Experts of a small language model.
Size: 20 layers, vocabulary 6707.
Experts: 16 experts in each of 10 layers, 2 picks a token, a sigmoid router.
Training: a variant of Adam for the experts, 456M tokens, 6957 steps.
Below are experts of layer 7 (counted from 0) of a mixture-of-experts language model. Rows are named router (the router's row for the expert), up (a neuron's input weights, with its number) and show model dimensions 128-255. Each number is 128 + 32 x the weight over its row's rms, rounded and kept within 0 to 255. Numbers have three digits each.
After each expert's rows: "gets" lists some tokens that make up at least twice as much of what it gets as of all text. This comes from a sample of Wikipedia text that the model never trained on. Tokens count by the router's weight.

# expert 8
router:125104093164097099117156112110137069095169073096097124094131104145089166142095158090128155081099172151139162115120120177151077139079105094136144121162094111177183121154101107123133162160131120124155085084111139095117104092184147177142174165137122157124128136146102083139139115156109114185117106116180127109092123145078145145063151208064074155139130115087158179082077079099143106120139
up0:127132128192144149165137144136117138058141141132151151117093124097113127118144114148178181149084181161131127110177097153153094103172151085110197088137142176190142184166093111134124114162114159132165133155163117081130103180143149084137121095251119131076135147156135150103109164186111080095129141140109110145172122100127132144080157170090140133069117139113121120127120113130042126158123
gets: " on", "\n", "7", "5", " in", "3"

# expert 12
router:147120140103095093100184146137113086138122055161116109128128054107156134156081129130127142143186134082131160109114090110143142137099147134113133097109117091217112156127100121048089143094122133096132114105144178089142071096191165122130094108175104139117121160148116081154151115088114173133109169145161102171138108118089144136121128224081065117149113097128113160164130103105138124175171
up0:168108103105132155116155083162150101097134078119118075150084095101130151136133119077230075121141193115099168131142135169122114090069121157166100096085111137145138108127120152133144137120167160133150132140123197077164092192140137091148113044166184085175130141189095110105130078115142123115066139161140117124196104124088131152154173152114134180065166114092116162136101086093103101147144
gets: " the", " The", " of", "|", " B", " to"

# expert 14
router:126105154164084170106142135131086070158189074133108125126103120147145094134143124104167108110166129128168103101104139105154172163106089090151114127131082135144175098140116119180132107149111124060059107158131159133073139141102125148149200150109085090125192095161118116153118085114118154152162179152089093094144106110188183141125124174069074164078108142145094172101138099208104100117071
up0:136096166154104102078129061143093116159169153098145128095094105177116091116133119094205106152131123157158158131109130093090153116118051096133255136138121123124127085136158077124121167147127106142118144140167108139072071136137157128142156087055105086109126165106110135152087105106123074129119118185090127159162172096093071118066167155097127155133129145134152076107082157143132140088187
gets: " ", " |", ",", "u", ")", "h"

# expert 5
router:084155170084082142103162143150144114136134133130066088062161080139155120118093171115142091083092169103176109128081147109114119111114095146105180140091077158172139136074124148091095169118081094121092128156177131117103090084130179167092158092140118153138094075121116077117105166144144168108087101129118099168182116156168054165132183145073149143170140144171158176146082135146189110140087
up0:082187148232099127134146134121104101117110116107189129096114131094120124076043137123082120103156154116175070164140071114063155116106147158131098116164144134141119161130136130144201187135159125120131146074104152113144112149135147117080093145153122207141126162107138087198139171160165157087144144183119122149126089195088103148146180188114068123182167150181117105122138178152127141109136
gets: " for", " of", " to", " from", " M", " an"

# expert 1
router:095159125118062114086168075178056078087168159052115134133124122063137128168101164146123127131149139161172173095089122124131129143154103141118155117160171076148177097125153166127084173116070106090120083096185122074155120155112133138139130114145141106089134117174145121113082142114120153090138125136123083189099163132089101114125153165153081166143109088075107126166098078131097076100134
up0:115186113097159119071178142131120150126147115131104073155108125080156109142081179117085063129107121130115163143102086142128164127133130082188157145158092148168128161172106104098106116108174117100125139077118081123111123108179133151176108187142109123118124199103127111157089096140154107156122152142159166108109096144168215147139117131114159177145151150168163188079082151154207102142106
gets: "1", "8", "4", " was", "is", "I"

# expert 11
router:174155067163137130121124111124075069111130164102114152056141073138072134131125111149161127074182168150134086104123121096143136176154114103171153151065122139156167175100126108145070172146089052061072141090115117106098126116120181105136132087157105102071161140091111144162142148087147142163118145175117089149191043096161149116152152094159107124115126101095161130121055168116060148112068
up0:130160131117107111157185092138113106121143148111110099134137123184161128060146109168215125096115153097124171125096112166067155132139115124193109111155037132111133164111089081158123156162158181129140138091179198133132156116124093113057124144165151117159158158088112100144089163172173140124115141182095147123122060118154065078112167124119134106101117109129185175126158153155113152131059
gets: " in", "'", ",", " S", "2", " the"

# expert 3
router:167128073139168189072181089160114156118130086102124099108163152167168093102085182148122127159157112066117152147137106091170117129105095102104174179115087171167130119071073081112113115147161093131075170112174080184135150131177172159080160153175176148120098136137168103118147087112132179149115149164117109180159070133106101079106154102062073144148131128101148135133128156175085133143065
up0:130109107163148182144098095143099112153155143120103126090122109186116059094141126098105138122164071153165149054088163191166122108179120155133116122112131173132101087077140133102132127164096143051155130024146152078123136076170129094132132173169123133155181110090187135090116094154190075149145190120141098166148101128135083162161181177154062108150063160196153133117164124098129135161174
gets: "1", " a", "2", "0", " is", "4"

# expert 9
router:151120128078170107163180117131136163172151065061070149062151155168139094123122123124131117150114184113170138101147139200143170171131082118121128116146122140126081088078152201113099077125149122102103143138155159103089060174129074148120125103097111189189136108150136147135134136091113112149127113137118116144176059174161139121066117151104157205150133110107106147098142096111113125133134
up0:128102154094123147140139109150129150159123136114142129122085124090138122155179125137119110096099145143135167052107175141210176125107126097119133152083111142128142110131102148128148149129095065167129173137156173096114049129150141119108101116131106119102101097085153053005090104117109094145174092145128075110127136130106161144122135121141105090176087115125153134126113106116090069159160
gets: "2", "3", "5", "7", "6", "9"

# expert 7
router:147148105152088118093156146159090124130151073130053174153060120105081095075077113140136107109091132059166128152153168071151136171108140136202173105173133140176127147149090081144158103129086113096097098094156121165135166094117109125102133151187084094160159108144193159180117155117127149144141173137130143149191091095175158151139141119093069104148086151156139108151093069179147150168065
up0:182192133148128150116129132138137094151134123160114146069120116145155125146127103133165114117212108112132107154190138122131129189104110074118133129162133155127143134207075108036143174111126169101125119159058177194140101075145171101104131103078155135179131071100162140117128100072094119124154101119164109198168098135147090137124112204107111133090138107105135116157136154121102143167114
gets: "\n", " and", "|", " \"", "o", ")"

# expert 13
router:101126069140166113170088092097118072172106163076142153127089134129086092115105104131143173155131130171185183115086170078099126191133110177198080117130078192156165091091094120152110106163099095093117129092163091097081136144128152132107140182098116125150196131094124114127094091130201110133134148107142177095109063117100144115125190112104136111112139179073186138129117138114137161157140
up0:143116131158086105083112103149114093140121098175122143172090129123151144127062180146121140140147139166209159078086186183188147137112173149163110174090150155157105077067092167061106125137087108170134142162110109207114069106193189123127163116132149178176125098138194134100096162114108105100109148170110097155125123139108095146141078094183107181094145137142184095099104163102132097057119
gets: " ", "S", " D", " m", "at", " first"